python train.py --n_layer=13 --d_model=96 --n_experts=192 --experts_per_token=3 --d_expert=48 --d_shared_expert=64 --activation="swiglu" --moe_layers=[0, 1, 2, 3, 4, 5, 6, 7, 8, 9, 10, 11, 12] --router_score="softmax" --normalize_top_k=false --routed_scale=26.4 --balance_loss=0.0111 --balance_bias=false --router_bias=true --init_std_router=0.00935 --lr_router=0.00178 --vocab_size=5618 --norm="rmsnorm" --norm_eps=1e-05 --tie_embeddings=false --optimizer="soap_variant" --lr=0.0051 --beta1=0.95 --beta2=0.95 --grad_clip=1.0 --batch_tokens=65536 --seq_len=256 --train_tokens=312100000 --steps=4763 --dataset="wikipedia_en"
Below are experts of layer 9 (counted from 0) of a mixture-of-experts language model. Rows are named router (the router's row for the expert), gate (a neuron's input weights, with its number), up (a neuron's input weights, with its number) and show model dimensions 64-95. Each number is 128 + 24 x the weight over its row's rms, rounded and kept within 0 to 255. Numbers have three digits each.
Before each expert's rows: a language model's description of what the expert responds to; "gets" lists some tokens that make up at least twice as much of what it gets as of all text. This comes from a sample of Wikipedia text that the model never trained on. Tokens count by the router's weight.

# expert 29
What it handles: Table cell separators
gets: " |", " –", " to", " in", " -", ","
router:127131113140144173147122167107106112146091090136091149133118119155163100150096130165092116103117
gate0:131158105091119115119138122074146152134130135138133100114165171189130122145132125125156162197133
up0:121141125127120117099093169146109139130109098143110125121147133124180088144080130095121142137120
gate1:125119068117117144113092127129146097114162110135106115115125159110109109154124102158117117119126
up1:086137108123156114127133140138100118112136131151149125128160099102109148131131114134118128111138
gate2:158140152100143132144129152127119143134133122112149084213070126165119090105126094161121120184138
up2:127134118110124107132146121162104102184122129131142063153134123165133117124071132116123106130128
gate3:139182126081147113126121119128137110080161112115160140155125125119122110155121125126174117160121
up3:114132114160098162136112139127128119130146093148124076128132134166128130136101066144114080137143
gate4:110177125117152129123151119138109113089109176174129142127121182111100126057143110124125127146134
up4:118145128113137131104126132124122143167133128111177144127160161120142133126149117117132123119130
gate5:120126109140132141118143152131126134100129145130167102142126127134093174121134097154129118140122
up5:146119159104136088127142081152114130124148134163147133134188117124106128157176125130125111106134
gate6:113124127137142130108162095128124153111134124153132130128101133122129085063133119120151113116129
up6:158154135129128120076106114105142128141126127150138109143136144137138133132111131128120148118140
gate7:177123129144117152157106121122128134118150173137131129100136105124149152039143141151086152117126
up7:187126129139101164139143126175125128128146147136126122112122119191115148129146143129111114126147
gate8:143136153142111123135148163137088138129121104136161123077130112144122133122128123118208143143098
up8:117128127167171106130153166188164128144147150203140144121146117158135137176130098127113128141100
gate9:124131186130158097116106113128132210150139146128102116110131141129122172094118134169104126091117
up9:139114128091128149111149124084137103110167118121146108044142121135115114112127108127119208124143
gate10:129131054129132124128129127124122158119141133169154127101157147122064130066142124119128072148118
up10:121099155147129140128130102148167127129126131181076137117081114148096134135131127131121123117109
gate11:130100132132142128123144107123129123096132137108133142122120086143134141102141131155138136128134
up11:116113143115139144111138155108127079075132112146192150151120086164118152162148160135134130140133
gate12:116104081136133133165133121147109114123161169113167125142136112178139130137160121103112143127104
up12:151120127134137122117074125160127128129134116079085105128116127120121138125133121148068142107135
gate13:090151134134108115153109090113110105073129134113165121086134139134117134172132108098109143157120
up13:125136110048142131131099174129134134129113139112149121128145128176096088090143121129085108132133
gate14:180125108141126131101135090143157159073165143132123098121124134152088111163120137120131160143096
up14:044159121103146122141160128115125114081144126163173128113118123076128157117152141123100113085094
gate15:158142068146114123126121099191145225132138122122172105125128128128131128120104133143144116120122
up15:110149116089099131124137116112129110137200162123113106116191128183116149101075170117104148161112
gate16:123128132171138193131128124088142133124126144118122144040157110090134146131124119132125104086122
up16:113125102104118138130130116106144123123107138128094101101112054088116106105098145084106097132171
gate17:099128126121135120143115133104127123090148090115136074090154123100079149045144138109116154130120
up17:159092125151161132167118129146153146185134129113107132134147144165129108136127124096128128123191
gate18:154119128140106128132151133128157105117132181117174133109123145136132131120159127122113137134126
up18:113121111134142131142150145187129105131135128129171161136161135131144167133131126126107161074093
gate19:118138125160107128150108133125133185135143127133152104120095130130031131078121115144147122109137
up19:130103118136108128124128117120158105073115170195125097128131093127177115113141127125132176130129
gate20:127133121127174128128118166137167065168067137130148126124152098137140146123137124120086121154126
up20:187125092114143130077135122112108122117110122117142131142151148125113128123133117134163092118123
gate21:129064090098123104129129142139129138162151131117103134081178133165059158135097117123122144150091
up21:133087133128132120122156132117136104133128141107184112133128111108133101137046177146111062124144
gate22:126076151129176071127106134154124116117174121122134133129110133117132115134161085142130142129102
up22:130091108112120117126115142152091143153148073129132149126128143148146112150102139149139068091118
gate23:111135139177124108097117117126123125149129197134152163128094165125120126109123084177118123136167
up23:077159114127168125136122127146143131120106125132135164135169154131120123138128086098150162143085
gate24:127133133090094134103123109099148175061124120115131157083133129088114127130129180134138131134115
up24:119147142131108117152142152146112127164079139191134126128119101169147130128128144120119128147128
gate25:118128157114110093143127099154123126129165120129171127153129155124138101072094126118128124190137
up25:139124136120151128217120081132142134114143163129118118123152138098107130148074129187127128119146
gate26:131103120122133169111171125110125120134137148144142134138133128148086136141128118124100139128120
up26:128124079103159165134123098158105095091093115125117160089132132106129109183182182132127124129071
gate27:134140130125086115135113131153127089143121117149133124142129099155113143151129093132106129136092
up27:089119139126171132135109134101117139089112117127145131179123146076106107122145208128158115099128
gate28:102142127061104128112178110120102075128118123134133117111088145130135158103106128093116136129175
up28:115118128125124166127107107128102129134131128178125117173101111148124024126171128127156151121127
gate29:126095119110128139128154058115097189134153132139147118116136129134069126136120165148137131136115
up29:123116137135136082139104157150097107132139119142116128111123126163172125167126135134053162111128
gate30:128144140150138132122145090125100103188192124058146138124150129140134151131127113117107123139147
up30:133116131080099151179149080076132122120127146135100147135172149059118112157138126118126116110090
gate31:113130126123143167119136129131137155094138128137156099133139137137129114050106117157131074130129
up31:150130113120139123134124104098136115166162121144145142139107167134123131127128151081132175123129
gate32:133121059125130125147152131111075128167127127156169134106143140115107160118136095127128124138120
up32:115128136089128138145133100135118103145104130115131124126120142157120097155139119124147119118132
gate33:122132100114128135130123064118132120149127098125159126125135095108118162123096152133129174164129
up33:141133117149137116115131131126131126118133123108131146115128125117122127128137126129198141127137
gate34:073149146130129120105134132130099151113119130140110135144141132132099145142144135126162197130148
up34:149128158120117131152133111128143140175092132175185129124139172109110200148144124117119120111123
gate35:109100129174110128161135153152130098111165111147133113129096147174093096059179127118113119143161
up35:113067116117148160105144111102064145133122124129114133098128110109119156144128115133103110119173
gate36:174110172128126126112125131093134117121161151119126127134136091128145135128167105123131137103127
up36:096114107157124133126104149079104129125153116088102162151134165127119138136125142138131165152129
gate37:123126157105102138123136120156114183149119147127150102123110121141119160118141132146125110155148
up37:103126127125134134111102122099129123115127134106123131105132123136147113101116106122152127131131
gate38:139128124175016130122151129144134126130126130146135142126134131143118110143066107111137130118120
up38:115090124051143151122149089136130130109132151156116083138135149128132185163109100088129109136101
gate39:122128129148151128110125145165125141131158124127128131114129114140054105147137129217190125153140
up39:193141153104123121184127172122111122163134188122132090128138084075170137101184135136122137120092
gate40:122104134113068142107153133119142163126143131136135123134138168126113133146123171128149108160160
up40:131087112114082127117105151129124152127225136139123130115127125135152106101100131110123126141140
gate41:128090118130150125134130118130130123102158082182151133133126149150113129131154120153120124161141
up41:154112061108121111129116108130127124137184150131134131106108131105126157111168129199167128130085
gate42:128137108108107124092148083119126120118223136110205100169120124098133123130129143121161166168120
up42:141122123095123134111165138078156113160156121134124122164123167088151072093119129127138149100118
gate43:103129124129121069139134129128171118114132145121166131126151122090147103121143126104154172141126
up43:146121148137131165140123138103134129142124129103108152132181129127084159132150120127147133116101
gate44:126120102130139117112147151125112162140149160122125141164132180110093156186182110117126108134130
up44:091128079104131132132128124131143137132101176119079080104127177122109133123096126107159196132111
gate45:099098153140127116133123141142147127109116106144145159094070072131097140127200107138120103143130
up45:116130140157138038120095121125152118142109129137076161140140124099136124140160134134126146139133
gate46:146124093177138128140152119121133140124067114147158118112136095128111114128117099119187156144134
up46:173121097114123128102111134123115119067167086144073137096107174115123130103109151116113130142130
gate47:145143099134133154128123118135151141109133141125098115090123117150131123116149136139158125118080
up47:124151135140108105071127130125128093136122130087161136131142135112159102144144151139127083094128

# expert 23
What it handles: Nationality and origin adjectives
gets: "ian", " American", " German", " British", " English", " French"
router:150110149099099097146161159164164095138108127124114153170150126130123108143100177143122119141085
gate0:129128123158106122122113128189155125118143095120127128110089123094135164135132138117086089126112
up0:155151142095135130117124135131137134110095095108143128089141125158140151107195125051139084122106
gate1:144127145101129105099170157093121128126122118132122155082169126116128113112131124126156142156125
up1:116111126097090151123148111128128126112130128088132124132122146105091135118126115108126132123128
gate2:133130113083159099126088159104104108114125097144166105074080124083143110144060124141163106120157
up2:127117156120124118128112120128161126149067154126162115128144130115121142139167170116119136193104
gate3:062131114129151114111167098164134099108125117126135167130113119091111096199098136145159125140129
up3:120149100136134148143113126104128120129112124171116120099124161112122128163149088122127081120162
gate4:120127134126128132154123111127123130127118109146118125128105131110122131115114135129121128141145
up4:138103143107129120125112126119103134164128110080104198144127128137070124177096130128127130179178
gate5:109163129168025128128090125135096126109122122157166128116069124137155144143119149141114119129133
up5:127135127126134135117130108132113146162147156149130160158081095130148176140095108106153145130099
gate6:099109121150129186098177178138127139183169142096112156163117120114152117126127128135151125101113
up6:214130126165138119092143146116117119122172087158087145161057143135113123100120160139165128069140
gate7:149128123124164137132190114139106135148128129127125073073158118127136135134195137158130125126130
up7:128125125147126135126117124121111183076129139170070093131128127121121125163171156135130118154094
gate8:141208115146092129117131125127133113115135125137140172129150128132121131111128134107115115091095
up8:125142035128161109150131125118144131125131126112112132129138069156167134115124055156178127158079
gate9:145115126181116085128118128140127120165144098128128134084065113133131121156129113127154142132109
up9:109137082096062124129128139153122112109026159107150121128127160161115169128128129138140081106189
gate10:147156138130130080161127136147123134138114106150121145137245107127142160077126128156124134146142
up10:121097138131140131144116128126144130090118158134161123131138138110152123169126097145107127136088
gate11:130179132128089143141139125172168126129107106130137137136178105121182107122079128145156135122098
up11:154126133166138149157126126093107125124078081142137152139129093111123127156134122132157126092128
gate12:116147122132108153131124132136130121073127119117130136103129138128152135124201116118149153168134
up12:139124137074144149128110142129149077186121122150112149130123132139107128067094090124092102093161
gate13:110133101121134206106124134122136212119134070056092144115110134137124107140143132128130140131114
up13:119123195120118107088128151104161127071122189115140132117120123131120136134128133123099095132130
gate14:100125098133135156124144130082128124123097153090128153059124115180139092138136170123111123122135
up14:131102154132122107099134119102092143126127210141165168116135100125146068145142125147126142178142
gate15:097121137128121138148118128132134129132138117129123128130144069116102142120100130130139134122100
up15:136105100089116133151163112152141123131134144153091140059156187131135145109135106129125125120125
gate16:161072130129135159120144142154157162152143128111119135131180102088115169101126128165112125135202
up16:131114110113174165153091202134161157134181134118145129147120128132143139137133121119126166131130
gate17:130141088128119126118149134079128131142082191140148135124115138147154127147140169085105214153088
up17:127100091105136140125146128052124128122166129127112090125125125147086136120135075169133086140119
gate18:119123144128125025148126124123086128161133106127156124140128138116138125135131144132165129137131
up18:154140127135128128174093172115137149106128126128138129134128133149199112103126114127094127093156
gate19:096129159104119082131142148125138148109164131104132106177168133183164107129174128164128115125170
up19:073123121129119134091112130129111129194141181125124126118079131097168155135141154132148107175135
gate20:135148151098131105128129159130176187161155161144102086136131129138127169128117182119143107154132
up20:133127141146158126160180135128177083138089139081127111118133147139121147161125149105177122088063
gate21:152130144142131148127143085144103132132168122150193176125153193099151116128108151128128111127123
up21:124119115133121094101127136113159128110111106117165144122129151127154160128136122081129171152114
gate22:139099137131147112078130135130145123117104119127079143134166130115120151092148105112114131162111
up22:131081114131089096100146106193174113135143122118089107098113138121144161134149114128130143150120
gate23:107126042155127128146145130129153121132109125148153135122168138124130128124114129124135075125188
up23:121155143147118131145130110151123125117125133132100112133121151119140146107167135132129146145128
gate24:117099127110132110085155122153132130140141121113145134190123151158163146108187172165112125124123
up24:157128161144122111128109146156142105132111196177130123099115110115131136078126149132130134113112
gate25:148129132130127127144121089119112139122133129104133128142125138128129139151124124128135162125150
up25:072178107101133127134123096109118137110094110154134062124101136107101129097179129084111151141109
gate26:118138140175127135145167121148120148108129110146150152161114113121106132110096136134133093101056
up26:118124116128124155101102104160143133053116109170078128107115115122076132122122100132131128125121
gate27:083216115113107129098127196136132127129121120117144126121127135143147126149118138120126101112111
up27:130111100141169132132181145150109124124139152126109086133130141133134100118117082123134192116131
gate28:111129157054171136168083138169116091138101128148103139143143077178128132100115124118165120122114
up28:130101158119109136132095129129118128108114128066167140154113136096156094169125165114121128111078
gate29:110174109156103130125136132127099130111163185127127079102125133162127116231114131129131113123130
up29:098086114140135080111104126078130185159082135120125113129143150124125132116126108122127148118120
gate30:156163127167133137130125126122130128147120163119121115167097131142127126143115147139137129107170
up30:094090089136154073127131126126134102080160191125125089118125132127128126149108127101129119111134
gate31:120122099125140127124105129075114127157128119134130172128175126076122134115087136112115112127125
up31:127147114131133136126091106117118134128135179111119170136133140158143120135117120102138128117111
gate32:088156139140118092171131100163120132186113113130131143114128192124162142136167163135098143128134
up32:128126162124098121128145142145144131098129120074163134084116190134126128137101175120109139126110
gate33:120082157147068123132148127115128131160128132139086153142074112103111125140128139133124128045110
up33:145147117104152124121133113101119128127227125127147102125153125100131133113169107108127119097104
gate34:131132137121156127129127150169133124132120153127130094121123128119106158128128114128125123105111
up34:161148153125124105110073134112082131144114110176104128121127135156117102143127172129135152135117
gate35:127149181147142129158100134147124214129101129140107156125157104072101105149100127119138181157125
up35:159125180142135106128131099161138121125130130148069143128153103133189108116119162142115111136179
gate36:128134113133126149143124081131090093124107122128132124174128128131131109135120127131079116157126
up36:137104150139159126119163104114095123136140101112134132136160129106137081170098151092101096113198
gate37:116131124110137113123136128144107094127106148165178104143161096127129158161150155136127123097129
up37:143128158121126127145096148106087128129126082129119125138136184116128169128129154134175080134107
gate38:130122145156110148131106152101071152144117146126134090131148077142144124090132137137121159172074
up38:149119066128107122112128129111112135132127111178131153127126135114195140115116122143154116128065
gate39:135126133148129134134130199124145145132157174122102142053113116149141171127117136132110148135116
up39:094068150112158138124135130158157128098151158105125058153109147102127113128109166136111122139127
gate40:132146135111114167129134124134096127165092123133112128126149097141105134120161080130166136133151
up40:128143142051127128118129171070096126100152136128110124074129124130114076095114141160128153130147
gate41:144133124118119126133121140115020162139122119206081145142126128125132127127138131112126084115155
up41:111156139093102127093130159139151117052128138126129125176120094129121137129046116149139116121125
gate42:118087113095149128127153195107132120112096140129128144076099145084125128116118119122102127141073
up42:105129151127140111136094143130140179145128094126127193130053111128127083174089103138098133121133
gate43:134169143068130129103124128113119115124150150134125108141121125093121122058106148086109115118139
up43:124133128143139116093126201152078129108136154139117101117117119123149134113128133149125123077176
gate44:184131144106162132122109117104076127174096127127105148124126126114126128092118114116126163107130
up44:131140129121124143149126129122114073128142131135177130131154192131140147125174126108127086132116
gate45:114132124170134126128106122126198124141195117127032122144043123097120098126136168095113092147128
up45:103178129119150128114146120179178099115153129128083128157074105129129124131179118108134129115139
gate46:152098128150148087151134143100120122132129113119125122143129084166112193136106112130117129059145
up46:128124179124130162047144162164149136121121131136139108123098138134103127128135135199118112128162
gate47:142160123123128120102127132111089138109116141126122164145062093138145098131119126106124126147154
up47:162129125130167142151140126107132089105099088139103136111143089116151094064138141129139085152132

# expert 33
What it handles: Table cell separators
gets: " |", ";", " 0;", "–0;", "–1;", " —;"
router:139130098157136158099112147170094138120120133096155119095108168146139117157160150102100116122116
gate0:094131123155180120178198138100133099173135145122092127120087112112132092147129094128123131087098
up0:086136116125110139105155128123187142130152095041151149130131155137133090133133069124130136115117
gate1:136115124125108156165099121135115116089158129121152123115123117167176122052121129117114152145141
up1:161124135141089173093093099127110133209127127144128161106147121127130094132124101124130119098140
gate2:150147125156108094143169126104128130138128128138141140119135161113185137127167136165128129119149
up2:120125117129113128130133128132147071211138152127134179077118128136114100131124115123183126124132
gate3:134111140123134118176095096128125104135127098130086140139126125134072126124134125145117066116126
up3:113131135131124131135120128114128125149132142155116138157133175125164122153124127116119171115119
gate4:132109123104147119103132107129098135148116102213128144101123147109127091125133107151169126114113
up4:134122124129125158104127177186132128174132121181111128114134124126129139145130189136131084126119
gate5:138105060096133124115102128070138127140137124118139117130124196146136140152128142163146121103129
up5:129126133131154099125113126100139129131127121131142128137139093123140232110130118126128152127098
gate6:109152108124144088128140132116130149094125093129107154128123128127172105166141127198125117125145
up6:170134107134137123125094135094086128139147149099116129093135117150113126053110107136132139129124
gate7:127126137148128160116126127128124176121125104116148118175151126113151127123142154090177116167123
up7:122105136140129143107126143122137149129121140118133135139128166120148139172101089124123119166088
gate8:122123147127137202130139099154144131101088135124128135108127145126155129162208126145174134132119
up8:152120119083119128148120157128130124133112128143142128097093132132179153105106127119124125072135
gate9:160126103138164153119128133079118110105178186101124164132153112125154138126124130135154128117128
up9:098188096130096164166146144113127092158160116113135141116138135105131111120100161150125131128092
gate10:125121113140123197157138090154102126140127234186110103124130109131122127104152136128106118088117
up10:152132140164151123104116127052115113122138131100156112133129119158157081130153119133145122120160
gate11:163132143111166084151127203133147162125170120161156116162136161089128091128127135167126128129121
up11:116138097142140128126138121120143128186135116155128128155102085109130196135125132130136114116139
gate12:129124128124141144111141153057154096120135165152068135114127129154167128128144108125113152136114
up12:097136129130124102162192126143105070145128142096102144087106107106135112130125127124132135165125
gate13:060131116131163132130131128124145138139163130143100122143106142107129130129130139130072113132140
up13:100113121117113129161169131132142102181152094144126139120110105126126087129166145163186109114128
gate14:124154117119156108143123060125114129132135138094079123087110147121163058139126115114127136124138
up14:139083122097126119131145102088101163086137124187129139148128104129119116135131127124126136109139
gate15:138145177094155128106118156101130137128132141088135105134119177126117166147109128096129161130120
up15:169142129117139125107130101103131114084136095113133110133123093118120060125137109133158123150132
gate16:129148121107148102121137110085114129143152114138125138098135136196118144132136128096158157130077
up16:093088122125122120139115137129128105045132151097174153124133190119134162177131170171123149118122
gate17:102128124128119135126125135097119142174130127206185131127195108137120130081168142072132126115119
up17:118124112151116031133086135110161136121096110140133142096093117128100151135116126169134131142083
gate18:149100091080118116121144116127128128116122080089091123128122128131133112119141149131089128136166
up18:119122123136098110107140141135105125140134099128172122136138117140151104128087125172135147160128
gate19:108061105134149118128170136132122127112152091105103122119145101154134136122170127140175123128140
up19:120129128157149148139120132154131133122128146128093111128114129185140158116192200131118105125172
gate20:121141070130142139110115146123117137128127131155120140149118143143102121164122132130159124140110
up20:117129126079158125107129131085134116141130121125139171104155149127115150127137150093123129128172
gate21:126140171127130116127141089141111117129134089102132128128146135105136070126120099159134119124085
up21:100116125117142140116118110144128132130120145136081113160129126112148098142131136099128129208104
gate22:113118130136123168133155132148126144107122113116126124139066130077133149129122152121128145121130
up22:118128042098134156176128119149133125128117127070126132178135157126118157131129178136127169125129
gate23:159134141141114108128147094163145182099167107113128150128106129124136122129137125105142120105141
up23:179128131137125116136182126130132121170124140163104127134118127153053143114119127136140129115118
gate24:121126099130133126134107107140120130152135106092150140096127181127145135161095093126125138113166
up24:165125130128158095144143130181130115117127130129131128135109126139129119055128123102163100102115
gate25:060115128144129129125148125093127127103128110126154127141151147132139149142122197132094105131108
up25:125138124143125133139157148129109123105129108136085127128125132146134131185127134136065121120119
gate26:074139114102158106127144122135135179102114139124133122117115182112153135121127146124135120116126
up26:105147101117136136132090126085128133121101143133129121125108123047156128118127137122123128116114
gate27:125129107133128116131099127166129128129105113128145149127122104168127098120134110118131094130108
up27:135098118116128159141134108153141077161132127126165126100126128110166128109073132176115132113140
gate28:148121137121080128107137187121173120112123137149166122116144162114122122127130127098143070136109
up28:132134145134127050104145160127134115161118139111152129124132105120100141128169133141200116125103
gate29:138117169152105162123095134102127097162143131117164141122146130109147184117135128144127157132121
up29:117174178131080175113128156123121127128123112132152131129129144145141101112121094122092136076103
gate30:124151127141119126163132132073110144059133042111093150144102106101137122118105112145122111144145
up30:142168130129128037133080156121142147126135132128154088110127156107124126131124147122131139213108
gate31:130138150140129114126112150168120148132142128070137138155099124186128076118131127139147126146102
up31:127131116092094120125133145133144145104136140187128102149099135151099136111098144144122101166093
gate32:143131102137139116211106153122130127170118164127159127122132119121125090117118133112137124116107
up32:119140111115099139121162122128105154100170127131114125140160182160102135127185163125127174148149
gate33:084113160126128162157114124157136138119113094112160129147121130108140172126131166135122162140148
up33:145131138123204099127123128127137063135131130127121118099136119124121118124118133100144123146124
gate34:127122113125115128127112114125115125156156113125111128162155145114126126129178141135099108118133
up34:177119156159129130138162143116131092117123142117129164136216135144138141133065130129089139110129
gate35:136128163114124115112130109161141123144137137143138123127098144086114152130119124101127167117127
up35:196115129141128117097131091166133104134159114126131129176128107071156138118127091131141171130172
gate36:124106127121125185097164124128096148148087122136135120107127155150127117143148164128093108131157
up36:090123047139119166136131133101106131108126124127094093120119152128142121121176120136128168127125
gate37:134106116136118068173207131113118130121054127119145135124119156106118127161079097140115121083148
up37:133084157124128132123121123101126166144175127128129108134125067181140127118121131129119145208133
gate38:112156127128124169127170128068131133125213153126141126113128128128134129129128109125137127145114
up38:189138123118144129131147132080105098128124122145127134110143167192142147127119122167117155132145
gate39:162131061107131100135137136134112137110108121128069139144133128109101152135121130123110098073134
up39:127124141148147131146088127115170134150194111126147128124125128132139134113131119118111125145131
gate40:127127161098153124123164106125090160123142170127118129121132124128194042116125130117141143128165
up40:124074140152150128121145129129144143128164086104108122163120124127156097139147108102134126184130
gate41:134137114146150174076141129139134148128131128129174091166134136176150119125107151099125139101130
up41:133115128131101113138128161180123124121126080130112129115123126154214086129124127090154128138148
gate42:093143131097125140129128132125129125104175164132129157175129126085157140136125133147129143121115
up42:143214109124149155132122186104112116087115132112126134138120157128132136096091118124143133199133
gate43:143123142129061096074146123127122136143094126146185130126101140099144089083134071118109097108137
up43:132128104118111111136115144093087167138160144125082129146178142117146135077146087130115104126172
gate44:122168120119131176138063110119130152112157120127071112185145142165142152128127125116091130141131
up44:122130122127128091127126176115145112100089147155097108128119121148112096129113127132096127125141
gate45:139117153111178120120097120123140150162140197130123128118129113132125151126128124126182111119161
up45:128089117140120144145127113091138113129117148145144149152124137134195095162151128203128148142138
gate46:078128118149116163122126103187106144112157093113101143131144067128134128133157125181139121125186
up46:122148141129167128122112157135133129126139125162116126133109125123128123139134081142117155093112
gate47:167129071136106091123142130155181134134124163174146131130125154126112124075085133128113126077137
up47:095128133128127124123117128180142145153145127140158133095125125052131118087132138141115156123118